{
  "n_experts": 16,
  "normalize_top_k": false,
  "balance_bias": true,
  "norm_eps": 1e-05,
  "rope_theta": 10000.0,
  "attn_scale": 0.125,
  "init": "normal",
  "beta2": 0.98,
  "lr_head": 0.00773,
  "schedule": "wsd",
  "decay_fraction": 1.0,
  "final_lr_fraction": 0.1,
  "max_seq_len": 512,
  "train_tokens": 348600000,
  "max_steps": 2886
}
Below are experts of layer 3 (counted from 0) of a mixture-of-experts language model. Rows are named gate (a neuron's input weights, with its number), up (a neuron's input weights, with its number) and show model dimensions 0-191. Each number is 500 + 25 x the weight over its row's rms, rounded and kept within 0 to 999. Numbers have three digits each.
Before each expert's rows: a language model's description of what the expert responds to; "gets" lists some tokens that make up at least twice as much of what it gets as of all text. This comes from a sample of Wikipedia text that the model never trained on. Tokens count by the router's weight.

# expert 11
Line-initial capitals
gets: "S", "M", "P", "C", "B", "D"
gate6:509536528527501502533480465523493536497490475505502470482491508474497465519544546534555501554486507527522444529498481561502484496464499462493506487539522494459506471521489482481469543511495477481447493478489534547525496486487508536511486558495537531492486502502476493497463540498510477513500478474490501505495504496518515481514542489461515473506460473485473508493534503512455559483479511507533469507477505554501500473519501501529478538539467460515509467505501499474533490529490524510535490512482481473467473493507464471484531512509471507467521506509476487520532520464537479457
up6:513556523550483532523494448502487503510524479491527470484489524458527492527514527534526487519512460542511517521548467568538488525461524499513491484514507503498490479528498505459460505525451467459460490478508529529526500503508485529530491490489530496501464495443484502484484488521508471538493491527502496473475502524481544541540511480462529490478478480462506480500532506507479515458485499517502486507506512601505503472504509504514481548531453455507449503491487475511486507534499515494499503518472510506535473508507483493480532483504492525470484514519491470529497511494478480482
gate7:493531498532530500525493443504477465470450463494537513498520512503501477531487506507516556497506478521494486435474486522506480493520485477506516499514497475461497505504489478482529524472512487508523478502442477497482527453478522469487484512501484521504519464486457532488496500426509541504471479537538487465520441535531504533475535497487512509500528486524487505456510511534509511492505517485508492501498521485545479518488489456482542525485522492487512495521517499518489484507499510488487446489530475544524494509524567482516499487521489473511496497434496476435501463462496467464
up7:492531485489497469474504501499495512507541500498528500552473479510540543524440503506500465482515514470503453499512541524526492479463554490478476480510495527508482499493511475544496513501468548444519520504537541499507449519501515545488510487486450503488473524454481478480520496539478513474504541475489485510481514463484462489511447481519495503451564546473492472507517509481510482485449508506563492493544493504481508510479510518537505530499508499514497480453530509458468532485499489489460507493491487473489474523509498521529521509499495515488524510477551516477529501484552485508
gate8:515533506517475473490513489500514492515451542518497524508491475548502454530488499495541462509532501458545465520535467547563500474492504495482527511487484541522488558527486490474511505512493487502579494502494478539508511501501495486463500566474527514484523475519491492498557512512506527410497527502483481496505522493487469523509529527469493490514459502485494520479552502548519498542533501524496473506507520509494491498493505481448503469500498495496547501495518457499563484489485501496488489507476501513486475481487528521523472516513515511469521514447508472524516525503479492514
up8:488492470473483522531472484465518485506487484504520485539489434496508503493491516509468479529461486482522465539548527500501535484524532486515506526490487498477516483477493535514502455514539469474499472519456517490508527466493495450524491517470477560496520500472524466526523512504490485450464537491494492533488532456539475489511492509456504466489479520494463509505532464509547501536543536466495495503507517507491536475487486520465481460488509483504464499512560466504526484504474513471481495547474497522488511518463507512453489472477511513467505484471536469494469528489523459461
gate9:455492486514507448487484492496507503491458525472494519529465550510479458499520502460513571547540451530482478461473438500504508487499549513514541506497526481509498505534474533507522490487484506503468473504495465447483497486530504481502485457475538502479517512510526510487522512506494509463500468507461537515535484516493468531507510534522505526493510540509494512482508532501525498534529480518533537511475484488530445509523508462491467482527532527515523491505516507561517491502499462501494469478478438498493509485481468492481563512459491506512536506518477500495509489510527468525
up9:503522504506508521502482541490517483520503500481489495483502487486500503510492514496521493495477476480491477506518539444475509476469523496496476499473514464538485577559532554490478531489489469444533503447488535524505477549493506539482497468484498498541509508486474449495486465479467561490436516500509496507461478511498500517491527483466483539499479474515487527471450537509516485498480467530531494493534536521506553488476491487486507483545523571469562508482489488507505503498486486508492523492505489506522510474515482526549543469537471497501497492481508471502519508511520493510
gate10:525544502473501432509505523480494522495483497457557498498514472500472505521504525505500491507526510497514486522498508523457506457529518478500521526546491469438495514520522483512499481488526473483529529515499476519468542499512534466492533547480515493517507484502508498513535497505507464516551511506523453508469476533458479496526489486486487486503448468504504472467517532499487518489566501530520476506540513478451469509500519498507483477513506492460525455511496541488520503493513523450529487470497498581468526468485527513549508528494484435531500494494491508485547494497497493502
up10:489502488538513490519497478497537459501472500473447518496458500492483537467477493482525497517519490511457495530501463544501448552509507511536514441475530509528508537549538538468471551484511499515485511444456471492498520497492497500502504459526498513514487484474468521503481482516482522498493517483520525511473523465550480513498519511515514482509518512479504502537528492454520501498471526469550505480462521507517547501514539526482496515472485504478492516496441445491527522514502461506494488568493484493505489495553468482477509526522486499473470487544498535486514510510458495487
gate11:513539482520487474466503522504500485466488496530512482502468554454492541488464526512487502484503513517460531485502497493499542510456520420465533496497504501526526490530494527473513495529504497470507540475518535465523465519491493525543533498486505484491514540499494494475458532501485476507499479512492489503512525562526479531526472504519474442494512494484513507478466472520506488491521469493460503487505497558512503491479461460526554509499529498508548523476550517483540470480519474466467525486508555481502496514538507492490455529460515550491497479534514469501494506507487474506
up11:492492481484523461481514496504490508517493491523484502503499537513519480477466510522466535481509496491464473481486489515491462545492533504474486519479508515513489541491508482497485485509487477493533454476518531458541517496504544477490526532490505508447540477523484488508495525583492479537530470484484518508512474496494516525511481514519520553459459552517512529513465486510538505504485472451472513521459509506513527509502461514537510547522490505503524508506511486514514442502519514465446521509489566471534486554541513486484477500534475541510462502513471510559489515521498503486
gate12:489486460511508512462505487485508509517511511537474566454463485475488504487443528498499539502493514553541471525487526504517493495514505563462502498532490543480530508493500519481479489462509525510482493510544531493505515476553496478504481458495520471502502501495487491480460476483459491505525548495537536484470479518449465513463504476501516445512510493520472503488497494490534499503473501472504492466520524496466487544496468497483508539502504517466490474527505480519499484463540476493456477491452460510479452511480435488545536527529518524529489497494465483490504489500461483490
up12:488535518440476506527471542475499519508470501503554485493503447526455479496517499539544529517501531472470495488522491482503480498508487470506493513512491521524483498496523481494534484546487511503562547504472473492475529496492509503473513514487484511492474547488489466493487472497486487468460539508526503508478494474514516467507493500500491516494491507553504498523536566514470536501466520474495502532525543488477499422465523498469478524532499522517521493435506479494475541520504487535551505529510522505522491501499507519451477459496511492483508524518522497524449530505536545514
gate13:470503510465533510513523478485512451526504514467494492457530486468538504503493498495495514453531508476514505471521491491512523485529517506487498473461506505467527472482504559524505469521496487486501507489491460499486508467482513461528502500536465498494469477524525490456535553535489535477526495534514465484456495528464528463482475479486437481519494518515520460507500497521498552510513433492477480556525457515502499485511519495491489483532531514470477505460524501537468498532497495486463503488480490461498458537522528449479535462483527497493478499468497554462510526506494482495
up13:498495531509486465484502541483461541485508512529500500506472513534486532509529479507509484555538462554495513538497543469502487503466507492528508522506524546542505521501510479557513517472506515510521492486536532499463509521493503506495466524536517512488549537491510485480490505494526491527502517504483517492534529476534528534549492538513571505510472488467488514479482511526503518517529557507505485501434513562478520500502488512485515478498494492477505552509477510540482463454481494488475482521495473484527480491499480468476493498453487491512519516520498447429498502461485483506
gate14:434514506464457450508508504541500528501476533475516508487554493491503501522506474514487488452501534519488449564510494542471527478474463470512562522506485474528517507506502480537474498495524441491510506491499490493524510527503513478559454503507490504499521505469484471489502498488513499510520498479520536514533493500497521493511509461503505500534539502524496538477513524496477487499484516543462507490511493507488500469509487495507544488514524513525507472493497512446452482458502502555524513497532525491513498559501539513522508508467421467482515473521503538463502474488524472475
up14:560506523516523535496453483463493518518502491522487472491475519535491472476460536440471495536486476492503500458452491473496508515502500542485476495508521491470513485499508523492482512514521509470485468509518524472471519487504449504481514490508472487466487476531479520512485533488509524493504471529466483494473524464511453513469486522480514510481468493522473500521530471516522471508523497477530535526495509525533522515540520549526474499479489486477520475470511474561556505547490485481461488492501460541480497485504496511508498522525550461536454528474525500542534485484483558525
gate15:481459492487459484539513493492483490532494518519477510484495498465483483516496465488474517491526455513492520505513525503537490489467502511491491573463553509513476441520514489501475458525542487463494470504471485532499513501481520545542517497509495505490496489484477469444517499460490450489527532516538497522498511494451518529457458465496484541497531512488485491482493508537510481494505521528511500526540443544585485474506507521511512489539480507510478509474484523510517467497516513510515522476456497514549500489482524497458492521485490526487481486536472510501537518497544536496
up15:498501536530479471492531513488536512508486497469528523555494461496516475531471481477499474512521515480485507496524509493478480481538480489509463470482474463510504530498486521512507547495457515551530493511469488483523518510473505484462507513516500491524512496500511521529506480503486552497483515507459485460499502480499471518522484511517551462483485473495523461510509502493500526460479503487511535498483492500418498519520516522520462553491539503462521498511495449482439550488504519514537478454504477532486460529436461485509498503504485471509440467515495490505521503495445547514
gate16:483504519511500494476479523485491478504525473500507541539477513513507459490530499476504483496507486551495474504511492524510489487516464509532507535526459535552518502512452450512492473495489481463463507526479549554511512479518518503534468491484465462516552475518498514484454515545506496509504478464462471495510480511491513516485493500472539539484508488517475533469487496502530467456442540525543491508490462496521496497535499465508463493520493514480481513524491530521520488457500523468461530545495477499495465551509460477470501466492490496505460497493455564525517506523517524509
up16:484486475496533483520488520493490467459535492540486498506526499491524519479485551544478522575481492466521496515465502477529484468502489466538498538498507483485533484534496475534502457496513483510513490492504517503469479471511474461481493497515461542480472504467543468530486508525538477475488527519506490453502481487465524480497514528486492467479513490472514514485519511525500468494527532515543513490456473430470459509496472498484512481556457544441505505496491478482491479524475521487486463539537503482477487481454501480456510479521497463521516541480495507493493529491486512537
gate17:488526496555516499530468530507477442531501534517495484488421494454494473511482503515508514471445490488478536456502479503516542538463475495533507501511486541479513471499519467498493493497478497485521519483466485517539500516512510489528520521491530534497503516508486535505495460497489521523543471510515544497482515520468455531534530532498498490474526479517524504525471484509486521509466547515541483499489492466496513471544473486444484477525527484507513511519502464482512508477495522464469480523467519495488482565566512469506534467512489480511523461473497478473498514499454513500
up17:483493535490513493561472455476476494488512493531521510477484501503483513495480525452507487533493529473527493491529452451506468477469504480506501527505507495511500438491511519518509526468491487486495457553554524448540500472440500467465506521517514495519481543492493501510488509485489522510548517498494446522448516542499474512549552506500504484485473504517526501453495501502507506473489526509519490512513486527477465495509490535517478472521522527518503495492535514519516549474588531501511499518478468489491495533518501511487501520477513512514486487469540511515493506535506478565
gate18:510447518488501558499521535487500522517510541498510473509516493474517516534486506487524526479509488518532474509460522525493483454497507487503529538488508475486527471534509529522453454514499537491475484521446512519492504528528489535480493482457492523500555516482498526495537510471470499514524508514509497536499467495539481484543481497504511499531486506535501506516507447524511497512519466459504502517535501500487499544522544487454490475535504482516518529534495553543499497471506519468489503500472484544573512478566517515466494502487528486528470453478488480482492545497467504471
up18:451517499487467461496496480500492526496492456493474475504493473544477481482483450459501497485478497499484529557501446461486479533520505475491477445521497513499501510454516472520549522500498486531520499497497476465526502485493507486497484481530513502465469497488509498503424531547536456449499526506545538514479484472521523506485496507533515498479497513484496537509508565491529476504474488528507522463481518529522508477501483518551529524471486485518462486465543505445543516515496496509493519505532532496465535481485516460515494486505505499470505552483482500545496476479480519497
gate19:499542492490504499493476564510497473505513499514488493497448477525517476470481505511502497443525543489491507481501483512493519516506552493491517497500458504511485486503493489482508480510505524451472525523471533481490504537507530487503465552476493557465569511481480527495539473435487515461484517543486531493497482507502517543533491501537483497459468479464514492494465513532484454508477491500525510463503498532524506500480488508503571495524531504520540489497484498535497494474475491501480506493479487505489523528471513554503538500471516449525502494486574540498487525476489503541
up19:539525495520509461533489522510478494485503498525504483552453463494512534460488541523535473488476476533498491498479498496490526507519531541477535520499482472473483472469444479477523534487495502516505533512527506474492484515475514501494459528480479564510521493496438460492534499500512473477475484541484533479515479518601495522516456511496487476494484486457449471502515528527544471506483480509528503502492507506538492492502504505505469474511530496483481474515498449517517480501537451518536501523483485461527514506494478518476497529481500471467465490481491533510461502489500497533
gate20:503505518493518496490496468521515501497542461512463471502531552519530509495496489525534476475504513430496549476453496517455554528505523501520503545492493503491511474498522461466496463484494507489471515467472497510507482467490453467517487491477493481510530500525491468486472478505497517534523514528492480457481481516460511469455534481495448493460515495520535486474540497513488493526528509489485502488457526516504478496501520529487498519488547492496474474462506514449553471482496508488491517438486470492544501443487512482503488467456480503471529483534512505558521483514469502478
up20:479497483551514517489472504532485496521499497501458497479478490526489479498482501507492499495493493511492500505517548555563495543521478493466466537549469525534472538485496467462518479461496520512499501481501508496501542552538517517490499466539507513504484485490451515483511477488514496536532475534492505514500535531499519514466545491539509513539551491503463477536479497491489518501492518501476548495498493466471509558558477498505486536496489521518542505465492486485470467511491491495517482469480477485464505468461494520540513486460495526521468464527532479558494546496510534481
gate21:486530484486498513503513470536477525487491429502497525483484550534507487490522535509514515509490539495498514493470500520455506519477453509509534484505520538535508511494508492496464532533480461518487496547489530544525491491510512424503511516469488470503506517490457494483488489511488500488484505520537476497497474500509526500495452497517494551493471517486490508497515515509503501519496561524556465481483547526507486473484478470542512506531484525464505530517505501477477447492541525482487500478497492460478493479493505473508526430550458490455474519479465495530550553493501471489
up21:510515506505511467510450454492542478487530529533556526494504498508544485476472550502462517511543482476507449528475487512495529524493496502485495487512549494491539497496501477505458492469478451470474522547481508535522509505489499483502538518534487478495493503556489448526488477515536478479492492506561439460510507469480451502480482483505535493517494485489525528475496477514493498515475465504502512487491518482551475489525499515512513539496460494488522518473526509494471449460524517484504510478482481463491510532507543478537483482534483561509507509486453501517530512491495468490
gate22:477454462473486426476517488503476494492518502501531519508532458512541467513515478482473502483495484436502469484493435474486510492538520480486528491465460538501478482509501508495484480486520519542479515469483489506471528497534496498479521477509487531552550526566526469482471534487536534533486462531537509515516528499516527510500482477538478506500454496495533518544478525492462510503525491520513487484504484508520496506511489473493496539444471500483508473514534497491505488486520531514512471527546487502533502506511499515533540526518489510503504499456516514473487458512450485458
up22:493458484485493433455513495483507498472474509513515522510508467561462470524510489479468508486470480412512459494487456485493553506539541467491525488490473535494441479523483511506491505511466508535512515501487496512488529497508509514508496498521494548526470521551508498484483556505538539493516465526553489485501528489490496494532478523496507477485495475496518499519436496497474526486524477479518530491518500508472487506496485504487511498500483497496473477507519458480483471509512510514513471521540475513524487532492483555478506502565468525514524465474510526483497457478447497491
gate23:525509525499492508487504505498503505517522496463480495506479517506501504522526517515475502503491488476539514432464509514523521477462484479487441470500510506550506515526522529472536511509506521492499535475522451505513502480523541547492502500441505526485461504507490500486513495477475515484475478500451507491456512535510478491501531493516529517528445551458470535452485504543514481521511498491496465503503494535534510547471457531509485532532537544473537514526484461566498503503531500495473466510495517469507462508492479533497510463498522465530522500456523469518521504481504503445
up23:551463513499546504445544543517511568483553497498559509481551470510493500480506523502524500438526548491504535491508534530480500493475526517517500462467485519510535499501507492493509532492469495453523530505553502481520470496491540443507529513536506524486489507495448502529497507514492483512523493507484487484473511494477481503480500478502513521535474515505517472526542486466453481484492517541484523564515484516495518473479530530539498493549540495502520512478497560506534501495512516502495513489520526475487470493484532515473481511482477488476445493522503523491505496496492521499
gate24:503502540429525500552504438497533477508477490463470486451506499464521505452508516532498519483487518488481461487523551472496547503488512478514490492521517453513559487476474477454486483466518521508505496519477523510504471539482503490517515463479505508507515488450494501473524506518481510521516487521517525541509469474472495480537518522485529489502458514518530485476526490490458467476473518488481500512513476525530508448489530465462477466506489459457493501513479514506467480457508548523508520542503540513490444466496475531478485479519488488508485502506497448507533521488511503492
up24:491502491523503527500519549518488497493526455525505513507518470478468466474527513484451457521521530513519527526478468475522482480499493444495512522495539502471465526535521504526497540539453495521482531507497501519523483487540541460475476521483500480498469504484502482490497546494495506511486490541515495507478505492499479511518457493488485518527516479503531470490491509502478496531501551479531490537517500461521525509509497452478584520520494557513514513556539468476551522536500502539482503499509478455520507493507518501516480495476512550541500455491535517532460464528519485503
gate25:547515504544521491480475494488451489503460519481535538502518501477446500487493480512504491513520469495487530486488507514482555471495530503459490533454486494506479456523489484513492456515472548515495507503465516493458513419499493521492511499469510529522501475514502523515495472478475460466446525490479480496471521486503499459444497495533474507539506499495487490477484521509535519470480473526518528442486510497520525507550485519519509506467466490489504509484544468502513473513489521475512530481502513460453503506486484454512513527469488519491436502464479477482455513518505465533
up25:502497475533537503458524485511479485486509509520494470464495479494518533547528533470484472519522518494488529518487480474481541529499483509554468489514507478510512481488552548485515504491512474480529531487540477538503476543511506472535504470502499450512513517506477516509498518527485474503525490564491523551504499481527517513523547476500465507522538463476473520537505541529479486487505495499481503530476508509502458506544491496497520461488552479472528483496512500534504509502519538499519463449524544497528488506510539539555516460509477512505525441479453522508469517491492469498
gate26:496493480508485522498516531465478526500519487518495498435467489515489496498491469492462495503505512506552509504517471536501514465474512504543485445502505506495470492490497522438581513507468503509495494505483511505501490505492505530504470487518547492523482526553459510533506486461483464507469506499484531482484499488532496450470538505549497515454469498482527483530478521485488472457471452491471538491485501522522496508519479536509519480510518506502434495545503524498498493500561515509533494511496516471501429498526544508516485499509530450530499488509514498516508532517491553457
up26:499489506513474507454499546473478522514523488495455483488540500486496461519479533515486514522484499511514501483523485530499480496535472550557518475497497471464468511469482549529468481495479522531488484458501486509515506514507489483487480507493521481499452500499500521446467477489474509488465528479477461522488533465499525485469522506460516485549473476481531539453493494470519512536492485476498537519479534499449523528526504484503552502462489494521485476466487523489493493511531518476500520485540503548484497443454496452464495516430489471476501487496495475550507501526483521485
gate27:488465482513474462512510539499475481530506520515516449515499467487498504462473483508493484501546523528519480504514511513485501515476482519459458527523517509515514494524467524465533543528480431466492523489478491530519493498512493518497465523517538481511544517479521508515485485557474468515530507520504490497492526529479491501536493530479511495507482513513486467484512502520518522544506521481475520541496482528514497492486513441519511589559519489522518499463494509513507461507548542477554486481476495519474529515548484476479503506463450530476498515477450500513501493457492508529
up27:499514484470513500475506483508485493522501492500510489514563534506511536490485494488524511501468503557459480525537430564507498503547508488550512472454512513494483511443448499543481459494492529495531508537489501485488509519496491531476506479429453455455526482545506463511528486517516513446468524511521468511522488544471474509461485484508496508486518512496520535491497505497509518492516494513502495464502515518514504496495495460493475512479467465484491496479537483450488477510483498539471520449487508501529512519473489505501487456497472542468486497514537480503523488520460529509
gate28:482504505484536469487539470480479442482487540528491520446516518491470499537489450520446526468533471466505444486497528530495463500512541488492485478522504433458448479508511519494508543464495515486546493513501461459526500466530492486501487468475480520528481508503497532519482503490495535465518500514488501491525480564512553513511521484502476510504505489518488501496501530512528486467475506546504485520494510489479493498489472504496456519475483493486479517492516453529514476496513496512541514467509486522460475520485475480539481468480499511495496483513541547503525505567516476469
up28:492498548511481485526446521449514515493449528513524533534517502528474484464521510481530512504462521527493548489512470528512518500520495498481478473496489563533527479519476493545511544520478525526482539485497510515505472531455498513524519493536525475492502541492478484502523511526507521491490555497484514516491532510507438516480491472486539494466516530497490533520450508490492522523509510482480507478544484503501518489528528509499477496511511530495491492490485503488497493443517577465531469522444491550502507503552506555510476482530479464487482485496462491473494502470509477485
gate29:502501480478473465506504519493484504469464477497516511533488509528475513492530472529508505487480505538456495509473490539531487466462480463496476496489520502495479529529518504522513495503457514480506482513477523472466549493476481485540493490498511512482508537496458524521503503497532483443478497474538496519489481482487472506506481488526488492499516482501476535508507609509478487486474477487539542519474479491505447471502540466509525511523487563512531485496503555534493454527526509446498508517518459498498484529491500534522510462484532519497536463504457483436527510512479493483
up29:525495461527477542488496512503502498492532515485472484458499494481555492506473518482500490536504531501506516506512515525485473533556534542498497508529434470497499509469509492455483449499505482503489516485517492490575500509542534502462535510462499487535497507467505534482489476491482479577537513504489498486503496513497532517497526513500491501523455519461527473516520472464520496537530516504463482511500543480514545509510500531463489512476485453532472532528510497469505544477460500503504499495484533482519490474503502504502470524513485517501499553475551499571474497487535501521
gate30:444538510526515503493465448506508538465465462504475505481468502512517470547540500461464505502467458520495423488516511464489515457514469500496511522482481483512494513504531509548508451490450475489448534519523465525463515511521530529507505505449492503499499464493479489501528520493465485494497479494501458516467547516521483559502492511483508483497486512468510485506542491482526484483519501490508502497472502474514499545473517487499475538532475513542507546552515523514513498476497509477500490463496494468472489475519530505467504561500485511516486501444486494488492460481520507490
up30:501483498483484515489525493525535466507473555506519522519569473509474485486514547519559495484525520466521474520470459493560491498500504493493500501507511495496515488495491483489512538511503464504542468525476512551501500459495490509520472476514461551488470516494516505488519525505484522476512468485545475497493439516502496474524502533522497494490567507521531457530496515526465473506500508502496509535508481488534496495499524524461532486453537485511477513500515463447443512517500503538533514519484547464469489543521528544497472479546473492484505511514527507537494465492502516514
gate31:511470510485512512530487461452500523541463516484519519466474478522487497476551524505491482550502493501497479493476516537516500537470457508492512524488480485533500467540503467470568463494500491537462494511498493456519491489472478537469520473498481500536521528462487505458534502473536505540486497452486469510535463504525505490484526543496495508539506488481492523538489518527496526491508543507481492496498475514527521485495504422479482526511469478487513524473438497491469520472502529521468502524518521479475546478532511499544495514529467495490487500536517477517454529474512495486
up31:483461511514523530467481512468495508464524506556481474555529508513473516505460467524500513468534474495491534535497489504510532496508521475502493518509503494491498570462481510480485532512511502499573471506509492507486491485534493493541490521488532510506484513545506477533490504480511541490496496554515512494478499512463473482496514488558530507473463538560525478455517495485505478530487484466547502515520497474467509502490520528510530508503501528529486430518561499509544496500475467504510512523506439518469515488494460505463503512506523471505522532516466471470519481517524501505
gate32:507518516522501486479498498483507506478504507537468473525516508535545466484497489507544525503525481450525481487532486529482518495486511467472527465509507489505521536501467522493515496495486527541511508499491497480484546510467482472486478510514523518484533508498465452513502470489544451451544501479514502447448476488481506479495513490505511480515537515512502494477541500518497509519516507496435571493516453537521526510516513475490508475469488524459520511561517486483502443505520505522481496499557482475532507528495501461445536469490527530518514473450510521490478519491484468458
up32:496490521502549469533501503513509496479484507548482490517517497529560465495492505530544509480494482511544477479536511519485499519514521477476532504550502479522466532527468505537487456517496499475487479479460514509531525504460471494522505456517524514485551504501510485487485469498570453491489531529492499482452501465504482484506486480539480482526482535494458549459500496506529518484447473513480517551510496505456523515548509460490493513463443501460509513509518537496502510505491515496467510486505477450500448499513548473451506511474475499499505495521483518478507511504474479486
gate33:516486490496516494503501539500471514517482506484516493499491549495504512477484553483535495502456539488523503495440542547497490483470507512519480569560469444530464519493522437509518504511468499484510463520522488500484478476481498530474487549465539515464509515543480509517518536500528508498541477514463516527442496545482504522489506507463486522506520497499518519514510516494480488539487485501486495496504547499518502507488480493527492494525522517476491538452467503483441521488508501441510478480504562520490507459506527513547525483541508485490480494470498463522502507506475529484
up33:476471523516510510560525531528515494506450475518518515501509524516484494447473539454467486520463532490518476466464506540479469514504533472501511561496519514519430512524454470510534506503510509507468465528501511470489486502447522509508484547483525506507515536498463508492447502499532509507460508481468467520510491529501523508488466517477479513450514493500497529538458512504491517449479483494490474466484473500498511529464484478527481568484484496482521478457487517482464515507538487493522501488528510507489486495511500496536467492513494494462465501510461456463520476509515520488
gate34:517487507528470537500478517503473556499510533480452453458498480505541502503496533508530480539504510527525471468518512491505460461451509523514509473553487464531537490471529515521517480473505537492481482547480516483476501488474494447477509518521498469506494525471507491500547512543483508549479536518486481468472437498493513465503517507491499490487527527532488462494460479500454496535533482526499518487518522532486490505543466502485489457510512473463460514461527520510503471511546525529481511505494513507505513474564488519494497518488464471480496488498516497478480503536505504551
up34:480532518442530496512504468504449479507500480512531505522458503470492513526481536487512466502507493497460530542492514446456474542530530470477531507491497520514507501481476467502504468480517489564469479513451495527436474509530517512508496482542487538488501487502501511504496477452505499501512517465480502539549488563507544518507477513489524501509547495525507492489523484509535514465490480463493481484537494517455490526479515545481545530515523518502522523495448495484494521456502502480487484560499530465530526521505516504494508480513488509469471479533451490506502505476490498476
gate35:551466505490530501476533493474477494508491497459471489460512536480523485509515512563520539506537513425462504542502465522535486530477548448506507542520491495523497509511483520459490504500524508487465482455546488505507501482459470480527513514505526490508468516503497515496487510484476484512486440479514507481516495498510494482494480500496521501462434467541505476522498449526522525475481513514478501537541531553503495483516528508499455521531471473477480488462503489507523488477515480520498474492471495477489510521491436511453530485459507521514485487540468517488519487484511485512
up35:472504511505463482508509504512490517498483510563512491527494477558485491500477458474512486486464496533540478463477487490445520498523470547499476512475522502494513466494505496561478522499487474515530508540446503436452501518521508462466492496509477492482500485475521506527518494518534518479506546502508512481478501504501528496513506477521497489556576545451464555510544519496510494488481486513509490475443487451508500502478477501455528467493525513512501485480476487489496516533515540493480502476508531519507469474472561479528470496522501518501521494466512473509503510522511531482
gate36:512519539496534463550487509507513479491484534537526498506534489463488491537496512488498470505491488545486481463531505503533487521497512518482466478520488505537485484505497471480484490524516503534450531466471517474465519532497516542516532480477488513503494452541528482501510471460432456512476498500473512517488502518496473457497535496494479499443535505523511511427509524518460513525479465486485519512512520515484530533481539504506457497525508484450501506511503512519529474545452482500474496540514505530484496490560526489463507472524485524499517497528497550489534463488525485483
up36:454489490524519504450511488493483507504482534518517504510525501493468449426470485517479516473521523495522525548480467500474550516511529476489508503479490523441499518470517557510488515493482526481508493550501497518518478474525449452494505516482473503483486500507518561490466528540512529478525498514476488516458487508476515504464487517500438513559465516513515506496506511487523513482501484510490492491488499494529537487523472502498529553456499527541532493480474480488494530539469470514510531448529466480477520518482469483536531512499503509519520520468514483520451518514509519526
gate37:522518488461460535534514487503487489472496495511495534501542498468486482503507484460560535504492544507518455543459470502515514532522478500501528529504487479518485496486490530471467461521474515447495503496503529515482483512484510467502486506542508510544516503475471496515519458515479511448463511531492489517509553480460474514551494511506494487523438494502458505505494424497481474530476496468524461480513527516480492529520517504460492458478492487522479497500446486519499501498514537512478488525467464465528484506526553515510444485480508455502483485487478488495504521507503535467
up37:488475489539511505448510503483494503521484492480525477519516520521504468506490508517471500454515449554488533447519508508456484512464534485515493515472503556513502491494521481503534561499545506567493515516522512498494493516503494521527523501465487510459470486522505504472485494520520497533491493476498507540466461512499533494435502483498519490478521463505502523524488551499462520506567471520484538512481472505524524497473469492565486473505520498465498499433572490469479502514505513510544491506501512508453503466474475510485529508536516487503493489491517492526474473499514480510
gate38:512461473507487546500487525518461527492501474453504479500518494511519517486463517479509534492491494481509449528478524529497491504502508459485518528503488476498522493467492539518509467501482488488483511542529510477511510517514517475509477537511531513416506514488498495511531521548497489506505528504550550461487477513465488474484533487519508497474439515521480454472534492470474560500541495491490500528503518502521502497507498478512531487493538486527499488501517522456523489534483494512511458494525464485500445514500437462515479503500491532485465476443503497485441538523453534518
up38:564460510509522509517505504493537522511484479473505524511487496527512517512499488542516470517472518473493488489510511509509488479488518545489496483487488511479525518498511580439475484477479480496519492535480443508482512515518497518494499505496488475480526546553537471521492462465514494515512529534524503463482493472542533473531522507505530533522440493451496508456508538464522493483524499466489511490524479499557490538526526480464534549534514484562509502493480504496477530496502494515507511525509474478512493494476493477466504467505574489465458503500518489495492527470473494473
gate39:533519494486512487499470433507470507497522465512483506528480476442500464534538496484501498472480452513513508510495501479492476465482508514490511549491504525507492453496518453500542515467471483499521467521477444510538506481521481497500521442501525538492529468486515493485468495526488502489481500503481519507488519459476516497495501486499468512513540542531530525478513520488516485526525507507482540521530514513518502512508468498477487541475514474517465474555457495465449469476495479488479465459483516535447500481515492537474499531492527504508542478507495481444525546441503523511
up39:526525487492530495487489437530473517493501483536468479513507503486485459514551509479511478495444487525516528507487496515492487457480459516504526528529527473506544469504490485514537525458468488492486486510471471504506499484537499484527505533536468563490513501458512507485504543549460461506484507523461514504515502480455521462507498489457478507515554515545532515503547477522523485546503503497486545487490476499534510470484494486495481527461479470523518489535483505483470478498533485473503562511513479517483490454541506479479468501486504482493544491501484499437509493467493482487
gate40:560455496455505506479484519515502496529526538491530464482467494510478490509462492508490465487520519516487554491488433517504564501478519505473479531487466527496437498527492537509475506553510505463457521513491477518497508506490482501513497483522508486426480470546481502493504527523450494471517499523514507493475472480517541451514491463515520499503486515502472473493508533454476517520511521514497485518524503505516485543504540516500494495521536532524493495514541478512481462515528543462501502495468530498498503499533464517491526477498506489536564516523487497546449515488503502508
up40:542493454485537533462485526523475502466484464498510530453509473506480511506472516507506516500501502484486491538488461535513444484515522506543555516485488503507466495473485484501481492524522536507499483505494521509461501504554533507471501489501551529479478486475497476547520564545493537495490518449554487528529531509475506452472517504482504518473505470484506509489538484516565507512501501480476501506512475478498487538501508508543522528511493553565485497495513490470481460498476535527482498544482486479510531490441540491490484505492491513504452509486473508523513494500512526482
gate41:538483458529485490521536515538494529504505509513444516529512460481476538528515507467507490470495467523504488479520512524476476487523547511526491523493505480508486493477482464464533503477494547521477492513519500476514551522533543459494493531482517487507492510536490490511488521482487502507515490538503497503494502486499508521485506549465457477453507485539496476478505504473485476466489519509475493452520445444540488477510504464466491529472487500477494491534476525508537517533472483494468485531519529554487518527505514421560553505511511512528521518468499512482532501470529479504
up41:523548497521487504505473495474499536527511494525480529506482465454491508493536525504514504495487495463525502476519483507526477482503530491488480517554435474537513532423458494455523496470507508454505499555501505466527518479514483467463432490489536474528493508520547489522501461498481480485509462522524492515503499476521462505485485522453486518465503506474452466479519521478513563519512477511488505488531491476537476526518506454435487549511507536489503503512477489495520518505496511473477473483522499547471522497498525477506513525516502481506512494518491497473521528533527489495